Weights of a small mixture-of-experts language model, trained from scratch on English Wikipedia.
Size: width 128, vocabulary 8192, 22.9M parameters.
Experts: 16 experts in each of 18 layers, 2 picks a token.
Below are experts of layer 16 (counted from 0) of a mixture-of-experts language model. Rows are named router (the router's row for the expert), gate (a neuron's input weights, with its number), up (a neuron's input weights, with its number), down (a neuron's output weights, with its number) and show model dimensions 0-127. Each number is 128 + 24 x the weight over its row's rms, rounded and kept within 0 to 255.
After each expert's rows: "comes before" lists some tokens at least twice as common just after its tokens as in all text; "mostly gets" lists some tokens that are sent to it at least half of the time. This comes from a sample of Wikipedia text that the model never trained on. Tokens count by the router's weight.

# expert 2
router [141 106  91 105 142 141 107 120 133 111 120 120  98 155 148 157 161 128 121 141 122 144 145 104 131 149 142 102 146 124 103  58  99 107 142  77 167 141 112 108 106 112 160 136 100 106 127 133 174 111  94 174 157  84 123 117 157 134 147 107 125 136 153 122 133 177 115 150 140 125 158 106 110 111 148 130 148 158 140 157 131 177 129 137 109 107 129 106 152 144 172 100 156 137 146 129 166 133 139 131  98 160 131 118  80 144 112 151 114 146 111 137 160 130 158 174 172 123  95 157 101 118 130 104 121  89 131  88]
gate0 [ 84 137 101 108 118 170 140 138 130 155 116  97 147 156 107 121 142 101 126 127  99 117 138 155 134 136 128 151 149 129 158  63 106  81 166  92 124 153 148 135 122 115 168 134  99 140 146 128  96 129  87  97 123 131 126 199 172 115 135 171 131 148 155 116 111 218 179 148 135 151 119 136 105 110 130 120 130 139 110 122 126 113 134 132  85 116 146 113 105 116 128 134 125 104 144 148 108 175 124  99 121 161 157 125 132 143 121 117 140 102 130 164 139 141 151 123 120 109 144 107  90 164 121 139 157 125 131 109]
up0 [152 129 126 148 130 111 109 144 103 131 143 153  75 136 129 136 167 110 113 139  62 147  83 129 111 122 109 152 108 109 117 144  61 165 107 123 116 101  89 143 116 139 131 128  79 131 139 116 133 149 141 134  96 119 133 114 112 149 168 102 117 161 150 129 144 136 139  78 108  99 166 191 128 128 120 138 134 156 102 114 182 126 144  97 152 161 113 127 151 153 143 132 117 135 150  80 121 107 126 131 148 122 138 110 168 141 144 119 143 151 105 143 163 148  91  91 133 192 125 141 146 122 139 125 150 153 144 116]
down0 [104 154 106 171  90 141 116 143  82 149 100 121 107 114 129 143 106 194 116 154 167 109 113 151 145 152 119 129 129 111 132  83 114 116 135 131  77 135 138 174 135 128 114 141 109 119 122 133 110 115 159 143 148 105  96 179 103 118 129 152 136 167 122 151 125 126 114 140 121 132 148 132 159 121 166  89 110 122 120 128 147 138 132 123 126 102 151 108  81 110 148 149 148 111 111  89 125 122 165 111 128 129 149 132 145 103 158 160 119 156 164 135 114 161 202 118 134 156 108  96 143 128 105 120  66 112  99  92]
comes before: "0", "9", "1", "2", "8", "5"
mostly gets: "1", "2", "9", "0", "3", "5"

# expert 13
router [117 112 116 162 129 141 131 102 153 128 124 113 105 137  97 120 124 110 104 154 170 179 148 150 155 120 100 110 150  81 140 134 122 105 130 109 134 132  83 119 148 127 119 144 124 117 144 160 192 148 119 144 175  92 122 151 153 137 145 143 144 122 152 144 143 140  85 143 130 116 123 131  79 133  93 202 165 154 108 135 142 130 132 115  97 155 109  90  93 125 139  87 132 137 180 116 129  79 120 121 106 159 150 124 113 145 134 191 129 112 116  64 154 124 115 141 136 128 140 147 110 115 117 119 124 109 130 124]
gate0 [103 128 161 122 134  77  77 106 117 135 138 124 103 123 118 140 125 131  59 140 121  92 143 160 134 132 136 108 110 117 122  95  85 166 131 118 105 119 143 110 138 117 144 120 189 114 137 149 154 129 154  89 125 110 107 151 151 111 124 104 112 117 145 133 118 100 132 113 108 121 156 154 117  89 101 108 150 171 108 118 119 164 112 152 192 116 105  89  86 121 141 136 135 116 134  94 165 174 111 110 132 124 111 119 143 154 163 107 111 137 100 104 109 150 116 120 146 163 179 150 103 159 120 124 169  97 120 134]
up0 [144 141 136 137 129 157 172 151 110 116 120 133 135 103 123 136 125 108 198  87  86 164 148 170 111 109 132 158 118 150 130 161 155 152  97 116 129 139  94 135  75 122 161  98 133 115 144  84 137 137 117 168 165 141 111 145 102  81 100  93 137 157 112 129 144 121 113 121 164 123 161  85 100 117 107 141 120 125 127 128 124 104 109 168 119 115 151  92 111 113 144 108 100 157 111 106 134 147 106 123 128 119  88 124 134 149 127 106 131 195 106 126 130 149 123 114 113 155 160 174 104 104  94 135 112 125 113 163]
down0 [169 137 101 131 110 109 125  94  84 150 154 105 114 143 168 120 142 129 123 157 156 112 110 156 114 107 106 152 148 109 103  50 151 137 114 124 170 126 108 103 125 151 149 127 128 134 111 137  70 102 130 147 143 137  95  95 163 171 131 125 136 138 121 113 162 127 112 133 134 114 142 145 121 116 129  95 136 110 108 123 121 150 149 146 120 137 111 162 133 154 113 111 162 138 157 110 121 123 164  77 154 157 150  61 133 109 107 133  79 136 152 130 122 130 163 142 157 112 105 149 164 140 168 125 123 179 165 125]
comes before: " the", " a", " The", " to", " he", " be"
mostly gets: " have", " would", " they", " when", " but", " where"

# expert 6
router [143  96 128 146 130 188 113 115 154 128 153 117 101 115 116 145 159 141 122 145 123 116 159 150 122 144  85 128 195 121  96 119 113  99 134 126 159 151 129 111 135  92 141 135 135 118 115 136 125 181 102 177 152 108 135 188 139 166  98 124 122 136 158 130 133 140  97 139 130 138 107 134 131 139 107 182 151 150 105  97 137 118 133 133 142 146 154  74 130 111 120  89 140 167 158 141 182 117 124 140 108 130 162 147 134 171 129 122 135 160  98  85 156 113 157 131 133 137 110 125  86 120 127 135  88  89 102 114]
gate0 [136 117 129  91 147 176  93 135 168 110 136 143 132  92  88 141  97 120 159 167 131 129  90 125 173 106 138 131 153 123 125  76 152 159 142 142 120 110 144 152  96 132 127 136 136 128  89 130 134 101 105 117 144 125 151 141  92 121 132 150 125 139 129  94 119 114 158 143 126  83  86 142 142 129 146 169 124  80 143 145 122 132 106 141 124 116 138  97 124 155 119  93 144 161 130 158 196  79 128 120 153 117 134 139 141 155 131 123 156 131 156  83 158  87  93 104 134 130 123 150 122 152 170 138 105  70 121 140]
up0 [ 83 111  81 126  88  90 160 107 161 156 104 120 136 151 127 155 159  89 125  97 133 162  88 125 151 143 178 174 105 115 154 135 139  98 129 108 170 134 159 108 132 143 154  91 104 121 108 114 151 104 131  96 148 102 101 138  92 119 117 129  99 109 114 105 165 132 126 129 131 199 111 150 131 142 107 132 140 176  91 124 142 147 117 114 147 126 115 123 133  96 130 126 133 127 110 122 112 141 125  90 164 153  99 103  96 117 105 165 134 120 140 108 128 108 125 128 144  93 111 135 124  93 175 108 126 163  88 134]
down0 [142 153 154 103 140 141 143 114 118  94 157 126 117 129 161 150 116  54 144 103 125 145 136 129  99 147  92 141 153 130 136  95 138  96  74 103  90 169 157 114 138 137 113 161 137 122 156 100 102  94 112 126 113 157 158 146 116 123 107 121 141 141 147 109 107 124 116 149 112 126 151 144 122 115 157 160 125 133 162 146 114 105 139 155 111  96 158 151 125 143 135  70 161 123 162 103 108 128 139 127 111  69 116 157  45 124 128 119 131 175 123 148 130 112 168  94 109 148 137 126 149 142 111 109 136 159 111 127]
comes before: ",", ".", " in", " and", " to", " on"
mostly gets: " Cup", " Championship", " year", " season", " released", " Championships"

# expert 0
router [112 104 117  99 141 132  95 142 136 112 138 144  76 135  91 161 155 111 146 161 140 124 152 160 158 132  97 124 162  90 115 107 128  94 139 123 140 141 124 125 117 119 113 168  96 107 146 140 149 171 127 135 120  88 134 169 122 163 120 134 123 113 136 107 163 117  94 116 114 148 150 114 154 113 123 154 120 154 134 161 152 140 138 135 118 155 138  90 148 137 166 138 128 136 127  82 155  49 123 135 122 142 146 112  80 195 127 188 105  95 123 117 156 119 149 110 127 129 123 142 146 119 152 102  97 109 111 173]
gate0 [ 97 132  92 154 113 119 114  94 180 104 129  78 102 122  54 159 119  97 162 125 108 109 127 142 157 105 159 123 137 115 125 105 140 144 128 137 143 124 150 108 133 106 137 142 154 137 124 124 130 148 119 161 110 113 133 132 155 128 170 117 129 140 123 160 152 120  83 120 122 137 108 142 159 176 134 110 106 109 134 100 141 138  96 112 130 151 141 148 106 161 129 101 127 105  99  81 169 145 156 130 104 177 128  98  81 187 123 147 107 128  99 108 168 103 147 164 140 163 104 119 130 104 154 144  99 141 126 153]
up0 [130 101 169 141 140 126 133 144 110 161 144 140 121 165 157 125 147 138  96 126 166 179  97 128 134  93 125 151 148 131 129 124 141 102  60 136 136 124 106 124 132  93  93  98 115 119 135 169 116 125 175 138 154 104 129 143 178 136 112 149 100 155 120 111 135 138 159  88 112 123  81 119 108 130 133 118 155 111 113 136 141  97 182 167 138 101  82 155 109 117 138 127 106  94 106 130 119 109  94 141 137  97 106 158 100 103 139 119 126 111 206  97 108 119 138 132 100 125 117 133 154 120 108  92 137 119 102 112]
down0 [138 118 155 142 127 133 187 137 113 107 145 132 113 137 165 114 149 121 119 108 156 167 152 150 111 130 136 104 147 138 150 150 128 140 148 157 165 122  92 129  49  99 176 142 102 130  86 149 140 100 104 151 169  96 130 141 162 150 105 124 127 132 134 148 106 146 126 133 122 132 102 107 139 152 103 125 135 167 129 131 135 121 124 146 118 115  70  98 142 150 152  95 161 153 126 161 108  92 157 126 133 165 138 111  77 126 101 125 124  95 125 110 149  85 182 130 144  94 110 150 118  90 150 142 156 108 143 125]
comes before: " of", ".", ",", " in", " and", " to"
mostly gets: " town", " area", " line", " development", " building", " song"

# expert 11
router [140  84 104  96 144 100  75 132 142 119 158 118 100 193  95 120 139  99 109 110 137 155 113 145  85 114 102 140 126 114 155  99  84 102 129 122 173 131 100 137 143 114 105 152 121 100 115 140 134 156 126 151 168 146 153 128 151 148 133 133 124 127 172 170 156 127 124 107 142 111 131  93 112  87 126 126 146 154 140 104 116 138 148  65 124 119 164  85 100 156 137 113 150 144 137  90 141 123 163  92 104 140 133 100 100 137 113 143 100 134 120 127 147  99 148 143 108 114 152 100 154 140  86 102 115  90 110 119]
gate0 [141 123  83 105 180 124 125 163  96 103 156 117 123 171 123 131 114 133  98  89 113 143 115 133 138 131 100 140  92  98 120 120 148 127 133 150 141 116 138 124 125 137 137 120 132 127 119 156 123 111  82 113 160 140 125 114 154 122 138 153 143 112 144 130 104 102 143 149 104  87 144 124 155 106 150 155 126 155 101  54 154  94  77 142 142  76 141  88 132 161 163  82 117 147 166 158 117 149 127 125 127 168 124 111 108  98 111 179  83 121 111 114 123 142 133 158  82 129 117 119 109  81 129 110 142 112 110 105]
up0 [140  70 143 115 131 150 134 130 105 106 115 131 142 156 167 139 125  98 123 120  87 132 142 142 114  97 137 138 176 124 123 119 138  96 124 156 150  91 142  72 106  91 175 137 141 185 110 103 130 103  54 116 146 127 123 130  88  97 156  97 116 113 156 162  96 110  98 116  76 112 107 127 120  96 122 113 130 121 179 108 122 129 119 138 112 119 118 148  86  96 138  83 107 124 109 123 138 175 131 116 128 137 136 114 137 113 119 143 152 139 116 153 157 127  78 111 121 121 159 104 110  95 151 131 131 115 108 134]
down0 [129 103 126 134 127 118 117 106 143 137 121  78 123 121 167 109 141 157 177 122 137 159 104 149 155 115 133 194 160 122 136 126 134 102 104 155 209  96 116 110 118 140 113 163 129 165 146 120 155 119 124 137 110 137 146 102  73 177 100 155 162 133 158 143 161 145 117 118 155 107 111 140 136 155 141  98 144  82 153 152 108 122 117 147 113 120 132 128 153 104 160  98 177 121 141 132  84 142 156 147 117 140 132 114 108 109  78 135 111 135 140 112 102 127  90  91 100 139 109 130 109 113 104 122 123 101 147 141]
comes before: "-", "\n", "1", "|", "==", "The"
mostly gets: " (", " \"", " sub", " pre", " un", " tr"

# expert 12
router [192 105 118 104 140 111  99  94 134 129 159 118 106 160 111 119 121 131 148 135 158  81 144 145 146 101 119 140 175  87 140 112 113 114 118 113 170 131 115 131 139 116 157 150 113  99 160 138 144 151 107 144 134 132 186 155 212 115 135 133 131 135 144 126 143 119  97 145 140 145 132 132  89 122 110 156 151 138 128 117 140 143 113 111  95 108 171  98 115 134 152 157 129 148 120 128 180 111 129 123 142 113 162 144 129 155 153 157  89 139 141  64 126 123 153 141 136 133 115 164 155 107 164  92 104 132 110  97]
gate0 [130 122  92 160 110 125 112  86 151 132 108 123 124 156 122 127 125 185 110 103 102 126 133 112 144 114 126 158 183 113 167  96 133 165 127 132 150 101 162 115 149 106 150 148 128 104 148 142 113 155 108 139 117 141 129 142 104 140  97 157 124 174 115  88 145 118 128 160 165 103 123 153 144 137 160 127 169 128 140 138 133 115 136 144 109 125 132 190 125 118  98 133 105 138 110 101 158 135  94  76 160 150 165 138 100 100 124 136 125 168 123 139 158 121 191 128 184 130 149 108 135 139 143  92  91  92 133 147]
up0 [143 104 133  80 103 164  78 131 108  82 150 185 132 171 129 171 123  96  99 150 127 153 129 129 108 175 151 123 105 161 118 144 124 109 130 127  70 147 118 169 153 118 127 115 159  97 142 145 105 124 130 145 120 131 143 119 126 126 137 118 115 105 176 150 105 118 136  97  93 169 107 176 137 139  85 137 142  98 124 139 101 117 182 102 117 148 139 107 179 161 167 112 114 154 121 156 119 147 148 120 154 141 144 102 149 152 112 121 109  93 132 123 126 133 126 139 153 124 153 149 120 166 112 118  99 128 136 143]
down0 [157 120 131 122 130 135 152 127 136 112 116 143 128  93 177 126 150  71 137  97 138 116 164 140  90 134 107 116 126 143 100 141 116 110  92  99 104 123  94 157 146 108 109 138 145 129 149 103 149 133 147 111 128 129 141 163 122 146 161 114  97 182 150 140 101  91 106 162 111 160 119 105 128 117 135 196 100 132 179 107 135 144 145 176 119 135 155 111  75 116 170 134 130 151 112 126 146 108 143 108 160 157 130 127 125 160  97 120 148 150 143 131 142 104 135 106 119 148 122 149 104 165 129 117 211 137 118 137]
comes before: " |", "\n", ")", "8", "7", "9"
mostly gets: "   ", " is", " It", "idae", "})", " was"